config.yaml
rope_base: 10000.0
rope_fraction: 1.0
attn_scale: 0.125
lr_mult_o: 2.0
lr_head: 0.00834
grad_clip: 2.0
schedule: "wsd"
Below are experts of layer 3 (counted from 0) of a mixture-of-experts language model. Rows are named router (the router's row for the expert), gate (a neuron's input weights, with its number), up (a neuron's input weights, with its number) and show model dimensions 128-191. Each number is 128 + 24 x the weight over its row's rms, rounded and kept within 0 to 255.
After each expert's rows: "comes after" lists some tokens at least twice as common just before its tokens as in all text. This comes from a sample of Wikipedia text that the model never trained on. Tokens count by the router's weight.

# expert 37
router [171  95 104 162 154 106 106  94 119 139 150 144 134 150 147 129 140 109  88 160 125  99 121 126 130 141 139 141 131 132 135 160 123 122 133 153 103 126 139 124 117 153  98 127 116 106 152 102 127 107  72 112 156 145 142 117 164  93 133 116 154 154 124 117]
gate0 [102 115 130 173 137 128 144 124 158  85 138 119 161 161 137  87 128 114 164 148 121 111 142 168 175 103 108 145 168 155 115 134 168 167 105 150 157 124 138 107  89 129 127 167 152 109 103 120 124 128 124 118 113 143 163 124 131 133 111 133  94 129 150  88]
up0 [100 126 106 104  89  97 141 151 155 126 124 139 162 127 101 150 102 158 117 111 121 210 123 106 132 145 139 123 139  90  87 162 176 178 152 158 126 136 178 116 135 135 119 160 132 109 106 161 163 111 118 149 139 166 138 119 103 133 142 122 175 121 186 172]
gate1 [115  85 146 132 125 156 104  98 156 179 115 122  99  93 167  93 118 118 151 119 117 143 130 109 145 155  85 123 133 161 120 157 114 159 159 135 113 104 105 124 152 162 132 126 198 143 135 140 127 143 122 148 108 134 156  94 133 144 139 132 112 156 117 168]
up1 [106 165  87 129 136 144 130  64 116 103 133 120 122 146 153  83 129 164 148 127 123  69 131 122 133 123 191  90 140 132  63 106 130 135 152 148 103 107 146 124 101 113 118 147 158  99 106 171 109 139  95 104 158 147 132 103 146 163 135 113  96 124 120 186]
comes after: "|", "0 ", ")", "\n", "1 ", "in "

# expert 76
router [166 105 143 147 135 104 118  92 141 125 192 141 166 149 130 124 119 110 107 132 159 132 102 109 146 106 136 142 103 127  99 158 154 118 134 162 108 120 132 104  92 125  94 151 121 111 122 124 189  86 100 109 166 137 143 122 132 119 137 123 132 139  96 157]
gate0 [122 152 121  99 114 108 135  92  94 110 165 104 142 127 114 130 153 139 100 103 128 119 127 154 142 142  91 137 124 149 110 151 111  91 125 143 143 117 127 108 171 141 143 110 126 107 136 109 108 130 115 135  81 116  98 104 129 124 132 141 170 124 119  88]
up0 [155 136 128 113 134  98 114  99 176 119 142 179 159 117 163 166 127 137  64 141 152 108 152 146 161 162 115 169 159 130 126  86 132 112 122 146 141 132 108 124 145 182 123 111 116  97 120 143 165 111 117 126 137 137  93  81 149 160 130 124 102 135 168 113]
gate1 [127 115 125 126 137  89 155 123 140 120 121 146 123 136  87 144 120 100  94 141 171 100 155 126 155  72 126 147  89 123 106 143 115 117 125 125 130 139  88 100 101 182 126 144 135 120 143  82 162 125 148 101 116  87 120 141 143 139  63 112 134 119  99  90]
up1 [120 134 143 140 101 139 115 118 151 152  97  93 140 152 150 104 129 114 136 113 128 136 104 121 139 166 135 113 142 139 156 148  99  83 139 100 107 148 120 122 152 155 128 106 112 154 106 106 135 169 117 167 108 135 117 139  61  81 131 118  89 141 144  95]
comes after: "|", ".", "==", "===", ")", "s"

# expert 47
router [147 117 141 150 121 102  96  82 174 145 157 129 151 157 149 101 147 135  98 152 139 117 123 119 140 130 151 140 119  99  92 135  98  96 138 151 108 165 125 114 109 124  91 105 119  90 130 128 151 112 112  92 168 147 136  99 181 112 134 113 126 115 115 156]
gate0 [103 127 104 103 137 146 141  94 124 111 139 127 111 152 113 127 125 151 159 137 115 149  90 150 167 177 146 145 126 111 112 115 113 148 136 129 114 128 135 157  98 104 126 129  86 107  90 120  80 112 110  94 153 120 120 108 127 192 112 130  88 120  96 113]
up0 [114  91  98 161  95 124 101 113 113 130 149 132 169 123 164 118  80 137 128 155 128  90 127 110 137 156 133 146 163 155 155 123  94 119  79 161 118 110 102 114 149 126  82  87 149 138 131  73 120 167 135 116 118 162 149 124 156 130 152 178 143 126 138 101]
gate1 [137 124 150  78 152 108 155 116  79 164 102 133 121 136 116 128 158 150 113 112  90  79 160 166 123 133 121 122 140 115 101 117 130 173  97 160 147 139 112 121 173 122 139 160 115 149 107 111 142 133 144 140 159  89 127 138 152 149 140 141 114 103 154 150]
up1 [125  88  90 121 160 150  96 120 169 138 131 144 121  61 119 147  97 102 121 131 125 159  85 119 107 142  96 118 142 126 138 139 115 154 114 116 119 107 136 110 124 207 129 117 127  86 136 111 113 121 122 129 136 113 130 111 131  88 111 149 149 160 167 118]
comes after: "| ", "0", "1", "2", "3", "0 "

# expert 71
router [123  97 127 158 137 113  85 106 139 121 170 168 135 172 152 142 157  82 144 128 118 142  91 124 147 108 118 120 114  76 130 147 142 110 177 124 110 147 118 143 108 164 105 151  96 111 131 116 145 101  93 121 169 127 130  88 156 126 133 103 119 133 108 124]
gate0 [123  93 139 128 167 114 141 103 167 132 125 100 131  79 104 124 124 125 144 105 120 178  84 142 110 124 136 158 136 153 130 133 142  85 101 146 149 111 171 127 109  89 113 113 109  96 109  96  96 126  99 151 117 132  91 128 155 115 121 121 123 156 134 112]
up0 [123 167  77 134 109 112 121 115 106 125 141 108  81 121 141 130 104 119 130 150 135  85 132 141 145 139 138 147 114 102 124 109  96 122 122 176 102 130  99 170 142 152 144 163 136 132 146 110 122 144 114  82 118 139 118 125  96 142 159 125 112 143 132 103]
gate1 [130 124 113 172 111 125 133 102 120 107 122 132 145 117 114 124 150 123 126  94 162 123 164 116 165 144 149 137 167 148 110 107 137 156  81 107 112 145 132 135 169 167 174  97 164 106 118 123 110 130  78 117 135  94 121  97 143 133 132 188 140 147 112 128]
up1 [115 131 119 135 122 225 140 134  65 155 126 110  91 109 147 143  88  87 156 115 125 183  94 105 146 128  98 125 123 134 127 158 169 175 135 130 111 113 106 140 140 125 174 114  94 142 150 139 114 140 123 161 109 130 123 168 114 149 108 150 127 158 132 157]
comes after: "by", "s", "\n", ")", "ation", "e"

# expert 10
router [162 108 100 130 162 102 128  80 139 135 168 157 150 140 171 102 154 133 105 153 144 116 131 131 182  78 157 139 109  64 123 131 126 103 133 145  68 167 128 146  92 119 106 150 121 100 115  96 145 112 103 109 159 164 148  98 158 129 148  94 142 136 102 147]
gate0 [124  94 165 112 163 131 164  94 107 153 132  87  91 123 125 133 128 141 119 139 144 122 171 150 112 134 149  65 172 107 119  98 157 144 161 144 149  88 137 132 112 145 161 133 134 136 116 116 116 125 142 104 160 130  72 144 170 151 141 126 166 130 152 140]
up0 [160 148 129 122 101 149 131 160 164  95 124 157 132 170 136 133 161 126 112 125  69 151 114 138 171 108 180  90 144 125 136 152 198 133 120 119 130 135 160 127 159  95 112 115 173 154 100 123 141 156 105 105 171  91 106 125 158 126 108 113 134 167 110  93]
gate1 [121 133 118 151 151 122 121  86 144 145 106 112 147  86 114 148 141 106 136 121 163 113 118 119 155 155  90 110 125  78 109 155 172  91 119  68 111 128 126 110 130 108 158 120 118 152 126 152 132  83 159 177 106 141 129 137 104 178 116 106 149 137 115 102]
up1 [123 110 107 143 150 121 157 162 147 112 142  82 140 124 126 144 144 146  82 109 125 127 107 158 101 100 139 145  93 111 116  97 147 130 160 151 127 129 149 125 118 136  69 155 160 167 107 121 100 133 126 140  89 121  97 197 104 114 119 138 104 125 106  98]
comes after: "P", "p", "K", "k", "b", "Ch"

# expert 106
router [160 104 127 155 126 107 110  74 133 111 147 190 156 128 151 140 155 110  99 174 134 102 129  72 120 109 110 135 106 121 126 136 160 110 111 151 122 148 114 102 107 128  99 118 109 112 152 117 127  86 103 116 120 100 143 110 135 110 135 132 134 134  85 162]
gate0 [166 141 132 129 108 142 113 119 130  91 115 149 120 108 153 147 183 136 104 150 103 117 101 115 107 138  98 142 124 125 138 159 103 128 131 109 100 114 107 148 122 117 145 142 163 153 117 113 141 115 169 173 165 157 100 129 155 150 185 132 187 117 141 164]
up0 [150 155 146 103 122 127 180 122 131 131 122 160 111 149 157  96 127 145 135 155  78 118 149 118 154  71 140 128 121 144 132 124 216 169  97 193 152 127 107 127 107 107 133 167 115 128 150 151  97 123 143 131 100 146 137 114 170  58 136 120 104 135 156 124]
gate1 [140  96 112 141 122 129 132 146 140 142 144 135 109 117 111 123 126 184  81 144 123 107 162 150 137 115  96 112 111 106 177 105 152  90 137  92 144 142 121 129 164 113 177 144 156 159 149  76 106 196 122 127 133 177 117 117 112 147 167 175 170 160 129 151]
up1 [105 141  63 132 114 111 100 142 106 110 149 128 158 125 112 117 107 137  93  78 121  84  89 135 134 116 132 144 137 146 120  99  93 112 161  63 133 119 114 120 125 140 150  96 153  95  84 110 131 110 123 129 133 159 177 123  98  94 103 130 105  84 108  94]
comes after: "in ", "\n", "In ", "\n\n", ": ", ". "

# expert 63
router [116 115 121 141 147  97 114 117 165 156 182 148 166 149 155 120 141 119  90 148 165 104 100 113 142 138 154 143 152 130 130 145 150 120 156 165  87 122 135 121 131 145 100 114 115  99 143  96 159 136  92  83 150 169 124 119 164 103 161 120 155 148 138 181]
gate0 [154 117 151  94 172 147 138 129 181 120 148  88 131 152 105 136 125 150 127 132 151 122 127 118 123 144 149  61 106  96  54 123 113 168 153 170 116 163 120 102 164 110 126  88 159  99 151 121 132 126 122 145 149 130 111 139 114 131 115 127 103 130 130 112]
up0 [ 90 138 128 164 112  86 135 154 136  95 132  88 106 136 157 130 109  75 113 119 147 145 172 127 110 125 125 151 160 164 147 127 130 144 168 161 157 117 179  81 139 123  99 114 101  95 162 122 108  95  95 115 141 123  80  91  82 125 126 115 137 154 157 136]
gate1 [128 134 146  92 144 128 133 115 134 119 113 141 119 117 142 143 135  98 123 113 120  85 122 121 112  77 175 120  98 145 137 153  99 106 157 112  96 169 132 122 121 109 151 121 129  91  95  89 150  91  92 166  91  93 140 123 114 141 159 152 124 161 173 133]
up1 [123  69 139 143 168 129 121 112 162 143 145 118  96 136  85 139 105 151 125 128 145 164 133 126 118  99 110  88 130 118 141 150 119 107 125 152  89 135 131 113  97 101 140  72 130 131 106 169 113 116 111  96 116 105 167 113 127 125 162 132 139 133 146 129]
comes after: "the ", "a ", "to ", "-", "and ", "The "

# expert 41
router [142 126 117 153 142 106 104 104 141 142 150 145 143 150 158 120 167  88 105 159 169 110 115 120 135 144 159 166 138 114 128 119 130 146 149 135  92 150 169 114  92 118  98 136 108 110 129  86 141 114 113  88 142 149 142  98 174  94 137  33 148 163 118 133]
gate0 [112 170 179 152 105  95 130 120 109 115 132 114 104 154 159 141 110  96 186 113 156 136 118  99 138 134 173 168 120 130 117  79 104 164 136 150 127 151 156 119 149  66 127 143  76 143 133 149  93 146 180  87 122 140 163 147 107 133 109 151 107 131 153 108]
up0 [154 101 121 134 155 134 115 140 131 134 115 118 158 163 103 107 116 171 132 159 100 105 138 110 156 160 135 139 118 126 162 157 142 142 113 119 103 120 103 135 135 176 155 150 125 122 188  96  99  81 112 103 135 119 137 144  91 111 152 110 125  94 162 105]
gate1 [124 130 100  90 128  86 165 107 109 138 130 147 150 146 124  75  87 118 162 108 160 130 146 130 107 116 187  85 142 153 157 123 137 157 140 130  93 143 140 157 127 129 129 157 138 140 158 139 116 157 112  76 141 140 131 149 104 114 156 141 155  98  99 144]
up1 [109 118 139 139 110 128 173 108 159  99 109 105 117 119 153 148 120 101 140 117 111 158  81 144 148 122 111 151 122 101 108 177 128 113 144 155 116 135 137 106  82 156 101 136 119 140 118 114 152 115 135 128 137 129 104 136 141 102 161 151 135 112  83 130]
comes after: "the ", "a ", "The ", "to ", "and ", "an "

# expert 81
router [126 120 130 141 141  80 134 116 135 125 128 147 149 133 202 115 170 101 126 113 143 151  81 110 101  97 148 174 129  91  95 136 139  98 172 133  95 146 128 141 135 149 110 140  80 117 136 107 151  75 119 117 121 138 141  90 181 137 145 126 139 138 113 131]
gate0 [143 164 172  96  81 126 150 159 111 110  99 126 149  94 123 113 100 116 132 158 100 117 137 101 139 140 108 126 119 141 138 120 166 115 141 122 111  86 128 138 118 132  88 119 137 127 133 111 141 145 127 155 118 105 171 139 123 120 148 132 136 105 142 147]
up0 [140 112 113 126  71 146  79 111  99 155 122 150  98 147 105 149 141 134 112 148 103 112 124 140 178 148  82 150  77 101 131  91 117 115 152 116 157 149 126  95  66  95  93 110 138 158 101 158 121 123 163 125 166  92 131 150 153 133 145 122 102 112 116  94]
gate1 [138 152 132 114 117  92 133 164 101 151  88  94 131 113 166 136 136 109 157 168 140 128 146 106 159 152 161 114 124 135 144 147 154 116 141 152 116 108 132 137 159 129 131 100 117  94 121 131 171 120 102  93 177 119 193 128 111 112 104 120 137 137 163 131]
up1 [119  71 121 155 152 137 136 114 175 124 165 130 110 131 140 173 102  91  88 108 120 171 121 134 170  96 137 123 107 133 107  97 120 179 122 104 132 150  86 136 106 148 114 118 155 151 125  98 147 109 103  99 105 154 105 147 159 114 142 142 120 143 104 125]
comes after: "G", "g", "T", "z", "k", "S"

# expert 27
router [167 122 166 150 132 126 109  96 140 137 133 142 158 152 145 112 135 101  94 140 139  94  85 149 135 149 124 154 142 118 137 135 162 111 147 155  92 131 166 104  93 152 106 133 102 104 152 111 114 109 111  98 150 155 147 121 164  87 154  81 148 136 133 148]
gate0 [101 164 161 104 140 114 165 120 142 143  96 127 126 155 112 158  98 148 155 112 143 120 162 131 130 116 124 132 148 156 145 126 128 118 135 121 101 158 132 145 129 137 132 146  93 110 141 149 130 147 131 128 153  97 158 127 136 121 141 103 112 148 169 115]
up0 [173 138 111 119 121 145 101 155 124 163 126 122 148 158  96 114 159 134 127 108 112 152 118 170 148 121 129 109 126 108 143 147 138 150 136 168 143 143 112 111 123 152 152 147 121 161 147 139 159 137 124 135 131 154 125 157 158 138 155  76 131 173 166  95]
gate1 [137 140 167 135  73 182 167 121 150 136 122 102  64 126 134 133 127 118  83 152 120 112 114 116 131 137 167 135 176 175 126 127 137 161 141 120 137 129 155 120 151 107  93 101  88 134 144 146 167 141  90 130 139 129 122 103 108 154 129 111 128 164 115  79]
up1 [138  93 100 132 170 100 111 129 117 111 115 136 167  92 105  80 125 103 143 145 150 156  97 105 160 107 111 120 112 167 144 133 117 155 149 103 122 118 153 128 143 142 140 103 152 132  74 150 147 140 120 128 143 114 152 118 102 191 130 112 131 115  76 160]
comes after: "a ", "| ", "to ", "the ", "and ", "of "

# expert 15
router [126 103 126 138 133 106 111 103 143 100 175 157 120 148 154 112 165 124 107 165 177 101 118  95 153  89 208 161 143 135 111  93 119 121 137 156 112 140 167  95 108 123 122 148 119  79 159 107 146 118 103 107 167 143 157  76 146 139 133 118 151 100 117 131]
gate0 [104 161  94  97  87 141 159 120 139 117 116 152 123 127 119 120 140 169  85 143 159  74  91 132 190  93 154 142 135 185 165 147 155 128 109  86 121 109  93  96 140  82 176  99 116 128 160 164 130 116 133 131 146 125 106 114 104 138 123 123 104 176 137 152]
up0 [101 115 119 136  73 149 162 110 121  87 124 140 156 140 163 135 168 162 150 142 167 141  92 100 163 133 144 106 130 127 130 131 118 109 143 149 101 144 139 113 152 153 145 125 119 116 115  96 154 114 107 114 151 113 167 187 142  76 114  95 137 136 151 125]
gate1 [149 101 175 134 162 111 152 142 147 125 136 129 108  90 115 123 134 148 137 154 115 124 112 170 107 109 117 131 115 115 117 119 124 114 124 137  89 153 117 132 111 108  92 133 154 144 135 141  87 109  95 113 136 113 118 163 136 142  97 122 136 121 164 155]
up1 [164 158 173 101 134 109 123 110 148 133 142  94  82 108 179 148 135 130 157 129 101  99  60 117 124 144 173 124 161 103  65 139 136 136 120 101 129 161 101 140 142 125  71 160 123 155 137  97 142 109 105 136 143 122  96 101 141 149 143 143  86 133 152 117]
comes after: "W", "D", "Ch", "K", "Gu", "B"

# expert 53
router [179 115 134 133 142  87 120  89 143 156 143 177 154 144 139 128 155 136  99 181 124 121 126  85 137 123 125 142 114 137 133  89 136  95 137 139 117 127 159 111  86 145  90 157 111 122 124 116 168 108 108 110 139 161 158  96 164  84 165 112 151 119 104 191]
gate0 [142 147 121 101 135 146 124 157 114 155 113 146  83  99 158  98 133 142 120 135 143 132 154 130 108 162  93 133 154 157 124 122 163 145  93 171  90  90 147 119 122 122 112 107 133 144 190 112 117 109 132 176 109 123 123 162 140 117 150 123 132 101 138 132]
up0 [110 161 192 156 107 126 102 157 158 139 103  93 128 158 102 130 160 120 142  99 116 109 157 114 130 141 127 152 110 144  73 101 113 138 136 172 135 109 148 152 174 149  93 103 137 140 143 100 155 117 125 130 133 133 112 166 133 116 146 142 157 132  96 112]
gate1 [144 135 174 123 108 143 144 126 162 135 163 132 129 118 119 141 106 146  99 137 108 163 146 135 117 126 120 170 110 123 185 118  93 162 107 110 135 114 129  88 129 164  89 133 119 151 107 134  81 134 107 126 129 135 126 125 111 130 157 123 121 129 141 138]
up1 [142  91 118 146 166 100 122 133 119 149 102 143 154 160 162 115 166 132 180 135 104 113  87 170 170 120 136 138 157 102 103 136 164  97 132 142 134 125 133 112 119 155 145  69 142 149 125 122 119  92 146 106 166 106 130 127 150 110 161 101 120 115 133 162]
comes after: "1", "2", "3", "| ", "4", "6"

# expert 26
router [151  94 108 128 163 115  87 110 158 128 159 150 133 128 159 150 124 119  80 150 146 128 141 143 129  85 203 129 168  89 103 142 151 115 128 134  90 129 140 138 114 122 108 139 111 107 123 107 140 102 119 137 164 166 122 108 162 143 143  82 176 125 140 144]
gate0 [146 125 124 136 127 127  96 120 127 104  97 157 154 101 160 143 139 121 122 120 179 147 147 146  89 173 135 140 149 139 143 130 136 136 124 133 154 113 144 106 110 140  89 136 126 142 161 162 137 147 127 126 131 130 120 167 134 164 143 132 127 113 150  97]
up0 [166 112 145 107 156 114 103 165 146 122 131 121 147 101 142  91 169 126  98 138 118 139 152 142 108 159 210 146 105 122 107 155 116 103 123 143 118 121 136 154 104 107 136 161 107 141 113  95 166 129  95 147 156 150 104 123 146  95 149 130 135 143 146 152]
gate1 [114  99 129  97 183  74 141 138 113 158 123 117 127 151 137 108 147  83 126  99  97 134  87 112 159 108 118 138  98  87 131 143 126 130 116 101 152  96 148 127 109 129 164 106 136 106 118 116 104 146 123 178 139 106 132 126 121 133 134 139 129 128 145 127]
up1 [ 87  96  90 140 167 146 119 171 143 118 148 119 140 133 169 110 155  80 119 129 134  95  79 115 122 121  83 142 166 154 122  93 108 135 131 107 137 132 160 162 144 140 139 151 126 155 149 142 135 122 100 156 173 159 106 124 152 106  85 147  99 122 130 106]
comes after: "D", "S", "V", "P", "J", "p"

# expert 98
router [140 131 143 128 140  81 102 119 138 121 153 132 171 165 134 112 160 118  97 149 128  87 119 140 128 107 153 166 130 135 123 119 116  89 148 154 126 137 153 126  96 145 117 148 107 100 106 117 133 117  64 107 126 167 133 105 176  70 135 115 123 135 112 138]
gate0 [130 126 130  72 149 138 189 123 153  91 147 136 110 117 147 142 135 108 104 147 101 129 152 162 159 138 132 146 109 118 155 120 148 113 149 131 124 166  92 149 126 163 144 118 101 175 118 116  96 118 140 144  80 158 107 123 111 106 136 162 159 109 114 110]
up0 [119 110 156 134 131 143 165 152 120 118 114 144 135 116 137 114 156 139 147 122 138 140 160 126 167 109 116 134 109 110 169 153 174 172 111 132 113 158  75  94 140  70 134 147 115 129 125  75 143 136 129 135 163 108 117 139 141 111 110 148 112 116 112 174]
gate1 [133 112 136 142 107 148 110 146  94 108 125 104  87 171 130 143 143 138 121 147 147 120 157 134 133 162 117 116 138 163 116 150  89 128 126 131 150 107 123 151 143 139 132 119 120 106 154 138 130  83 116 117 134 166 129 100 151 122 140 119 111 123 101 122]
up1 [138 134 143 105 154 149 158 141 140  80 147  55 128 125 111 161 141 111 129 111 151 173 161 105 121  92 117 157 111 169 107 139  89 157 145 138 109  95 134 165 138 120 119 145 127  99 137 120 107 122 117 132 134 115 150 138  88  94  90 144 124 163 119 130]
comes after: "the ", "The ", ", ", "of ", "a ", "in "

# expert 17
router [141 127 135 154 161 108 106  94 150 142 147 153 137 144 137 121 120  96 108 162 136 110 112 106 108 130 161 160 142 123 132 157 137 107 124 160 122 165 135  91 119 134 121 122  97 114 124 119 111  99  93 107 134 148 121  73 154  81 159  84 133 149 113 143]
gate0 [123 115 109 161 140 118 128 104 145 113 152 134 169 114 142 157 152  82 119 122 144 148 151 120 151 130 157 153 125 144 144 113 154 122 118 105 116 150 134  86  96 142  94 104 115 153 121 138  73 164 144 110  79 140 115 115 120 116 133  89 122  92 117 129]
up0 [138 154 122 123 151 144 133 108  88 123 103 138 150 154 132 124 194 149 121  79 106 111  95 118 196 136 132 134 135 115 128 116  74 123 114 126 111  99 115 128 106 133 130 117 143 135 183 115 118 144 137 156 130 152 133 109 149 160 118 112 101 109 133 134]
gate1 [156 104 129 123 158 153  88 134 122 171  96 151 137 131 107 130 102 141 115 100 109 127 130 120 146  99 169 188 123 152 121 131 180 135 111  83 168 144 141 111 153  91 135 120 116 177 138 154  94 114 111 132 107 105  90 114 138 115  97 120 127 115 124  90]
up1 [187 171  89 171 110 106 142  80 169 169 114 134 122 153 128 156  96 124 149  97  96 150 125 129 153 163  98 123 135  88 126 170 122 144 154 140 106 158 111 104 128 154 120 123 131 141 126  89  92  99 108 101 137 129 153 122 113 118 135 109 159 117  84 113]
comes after: "| ", ", ", "(", ": ", "the ", "; "

# expert 75
router [109 110 132 147 143 110 134  92 142 147 210 148 177 156 132 102 132 111  97 139 128 122 107 100 147 131 144 151 137  60 147 151 144 107 140 133  87 153 163 131 110 147  94 163  91 125 146 130 149 120 116 106 140 139 161 136 130 110 149 110 133 142 123 144]
gate0 [104 110 114 163 127  87 127 156 116 129 156 124 136 114 138  91  91  90 140 121 117 131 143 118  99 141 145 116 110 122 154 107 119 119 158 115 112  92 125 121 120 150 149 184 106 144 152 118 132 113 113 171 135 139 132 120 105 130 106  82 101 119 111 133]
up0 [ 96 121 130  87 138 174 119  92 117 164 100  88 147 131 131 110 158 148 121 136 122 121 142 122 178 138 137 136 128 150 122 161 120 145 149 114 148 132 153 142 105 131 130 123 136 150 118 140  80 141 159 132  94 138 139 139 103  89 153 148 176 122 137 124]
gate1 [122 131 144 137 111 124 109 153 120 145 141  98 133 128 155 152 135 146 166  99 129 119 185 126 118 153 141 160 174 133 140 138 123 158  98 129 106 119 136 134 138 145 131 145 122  67  96 109 165 170 139  99 130 113 149 121 133 155 149 152 137 101 147 106]
up1 [ 89 121 130 115  92  88 160 122 115 148 123 111 121 127 184 127 110 136 165 152 163 113 119  98 125 149  99 132 139 153 110 115 128 114 138 173 145 131 107 129  77 124 143 128 195 128 138 131 141 151 165 146 134 140 151 131 121 134 122 101 115 106 167 142]
comes after: "| ", "birth", "code", "ation", "e", "s"

# expert 104
router [165 125 137 157 135 100 100  90 160 144 135 151 148 128 131 119 140 104 104 166 157 154 120  91 122 114 137 151 111 107 141 106 101  91 150 159 135 166 152 120  78 136  87 137 128  95 129  95 149 108 114 134 184 139 171 101 139 118 137 121 141 144 120 182]
gate0 [ 87 104 107 139  96  84 139 137 144 120 158 125 154 128 116  98  90 119  82 124 139 113 132 137 132 121 103 131 112 189 159 111 166 149 121 119 110 102 132 151 108 104  99  87 103 124 179 113 181 120 121 128 128 130 121 115 120 113 178 139 122 120 135 130]
up0 [138 141 116 102 144 119 188 117 137 142 139  79  99 129 155 160 129 116 155  99  99 135 124 134 172 116 137 141 150 144 115 148 115 120  99 115 129 130 144 155 160 142 137  99 129 153 119 137 127 180 122 161 103 112 148 128 143 100 126 116 153 131  97  73]
gate1 [148 116 137  94  90 143  98 117 157 130  96 158  86 136 144 116 111 143 135 121 149 148 146 130 115 141  83 159 102 116 159 156 120 177 153 106 119 106 115 139 162 122 157 132 101 116 146 100 115 106 107 133 154 110 126 135 132 108  70 143 118 173 147  98]
up1 [145 124 128 104 109 150 142 105 116 154 100 143 152 142  97 118 156 111 109 109 151 112 112 150 101 146 115 122  91 106 106 151 144 144 159 113 149 139  70 128 153 160 173 129 164 125  96 158 112 113 154  90 120 156 122 140 123  86 163 116  82 136 118 161]
comes after: "1", "2", "3", "0", "4", "6"

# expert 93
router [176 129 128 159 135 127 127  92 144 132 184 162 131 161 164 112 124 130 103 128 165 133 120 117 129 128 185 123 136 132 132 117 146 125 125 120 107 148 131 117  88 140  88 154  88 125 113 127 161  99  68 122 177 130 141 135 138  89 126 115 137 147 114 149]
gate0 [ 71 137 120 137 159 149 123 162 111 100 170 143 132 141 122 117 108 100 152 151 117 111 160  98 145 142 122  84 146  78 118 142 118 120 110 127 144 163 127 122 149 135 164 130  86 124 121 158 120 132 165 143 169  91 136 117 102 124 104 159 105 100 121 125]
up0 [109 141 153 106 123 117  98 129 124 137  91 119 123 127 140 116 115 105 156 132 156 119 118 100 166 180 137 138 124 114 136 106 156 133 177 151 102 133 102 136 127 105 111 128 105 158 142 139 120  97 167  96 153  94 134 139 107 123 133 123 161 127 124 189]
gate1 [100 165 107 109 118 141 144 106 134 110 141  80 117 119 125 162 183 163 166 120 123  98 147 106 127 162  89  75 116 125  76 125 113 119 100 118 101 120 149 170 108  91 116  82 180 174 113 128 114 108 128 189 149 105 134 109  73 145 141 148 124 125 128 137]
up1 [140 136 126 144 139 105 145 106 118 152  77 117 139 133 133 115 150 102 146 141 166 128 119  83 176  84 134 126  89 129 150  79  88 164 148 149 167 143  97 129 142 176 157 124 127 155  79 186 116 185 147  96  96 138 150 125  65 117 118 161  91 122 121  79]
comes after: "|", ".", ")", "==", "=", "==="

# expert 85
router [162 113 130 151 125  86 136 108 163 125 170 128 136 136 169  92 130 112  89 172 159 118 144 115 120 135 146 138 128 118 123 105 124 109 139 133 126 132 138 109 122 168  87 128 103 106 127 112 146 139 125 122 144 167 145 106 136  55 140  94 155 155  87 133]
gate0 [123  61 105 117 114 137 102 101 143 123  92  87 119 136 133 134 136 151  92 122 106 111 163 144 149 114  93 109 161  96  99 130 128  73 132 161 184 118  94 154 176 155 135 160 151 123 113 139 154 127 107 110 156 169 171 104 156 100 133 153 131 147 123 133]
up0 [104 158 105 128 146 105 150 101 158 108 103  82 120 110 145 136 103 117 108 119 144 108 133  97 131 111 142 146 128 123 142  94  91 126 109 158 122 137 106 115 128 175 148  89 138  99 117 127 108 141 116 114 118 113 150  91 119  81 133 134 151 151 120 100]
gate1 [134 150 131 100 138 133 144 129 131 134 109 113  95 123  73 150  92 138 100 148 102 121 134  81  92 177 112 134 101 127 143  93 130  78 148 121 114 136 129 176 139 140 192 108 158 120 129 146 165 117 144 128  97 128  91 139 107  99 160 108 144  96 144 134]
up1 [125 147 108 123 160 149 135 142 188  82 147 154 120 120 131 106 119 114 134 121 125 127 113 160 136 129 115 155 127 124 113 117 134 177 136 108  83 130 156 125 141  92 141  82  91 109 116 146 148 160 137 117 149 154 129 110 153 141  90 132 118 126 166  74]
comes after: "\n", "|", "\n  ", "\n\n", ".", "0 "

# expert 69
router [180 130 172 149 126 124 126  87 169 127 182 153 158 154 139 118 124 117 110 128 152 119 101 109 124 130 150 139 122 112 134 117 128 124 121 138 130 152 122 106  97 140  74 157  94 116 103 111 169  90  63 115 169 115 132 127 125 115 129 128 157 162  88 169]
gate0 [120 149 147  92 103  68 108 107 136 121 142  96 155 148 115 143 130 158  84 151 127 130 135  96 148 128 145 162 142 143 139 148 121 120 116 122 102 135 119 142 152 131 121 145  90 141  98 113 113 150 149 149  94 130 108 125  99 128 149  81 112  89 139 143]
up0 [118 137 142 156 109 160 122 148 142 111 108 115 107 156  94 112 175 145 140 137 133 163 123 127 127 117 118 164 115 153 130 170  80 125 112  80 117 174 143 183  98 164  65  90 156 139 124 149 104 136 149 112 111 128 109 128 181 144 113 144 135 152 135 107]
gate1 [129  97 127 118 117  93 134 116 134 122 146 132 137 158 175 147  85 156 122 155 112 136 175 120 164 162 127 134 114 132 143  60 133  89 115 116  94 168 152 131 119  90 120 147 157 138 118 151 127  86 134 110 107 125 170 105 113 122 150 115 132 114 123 110]
up1 [131  91 150 142 109 107 100 104 104 148 144 153 140 152 159 120 180 142  98 119 126 133 147 100 134 133 108  97 128  92 130 118 123 121 124 123 143 132 119 123 127 128 129 149 121 160 122 129 166 124 111  86 141 136 125 147 144 119 162 171 158 137  71 121]
comes after: ".", "==", "|", "===", ")", "s"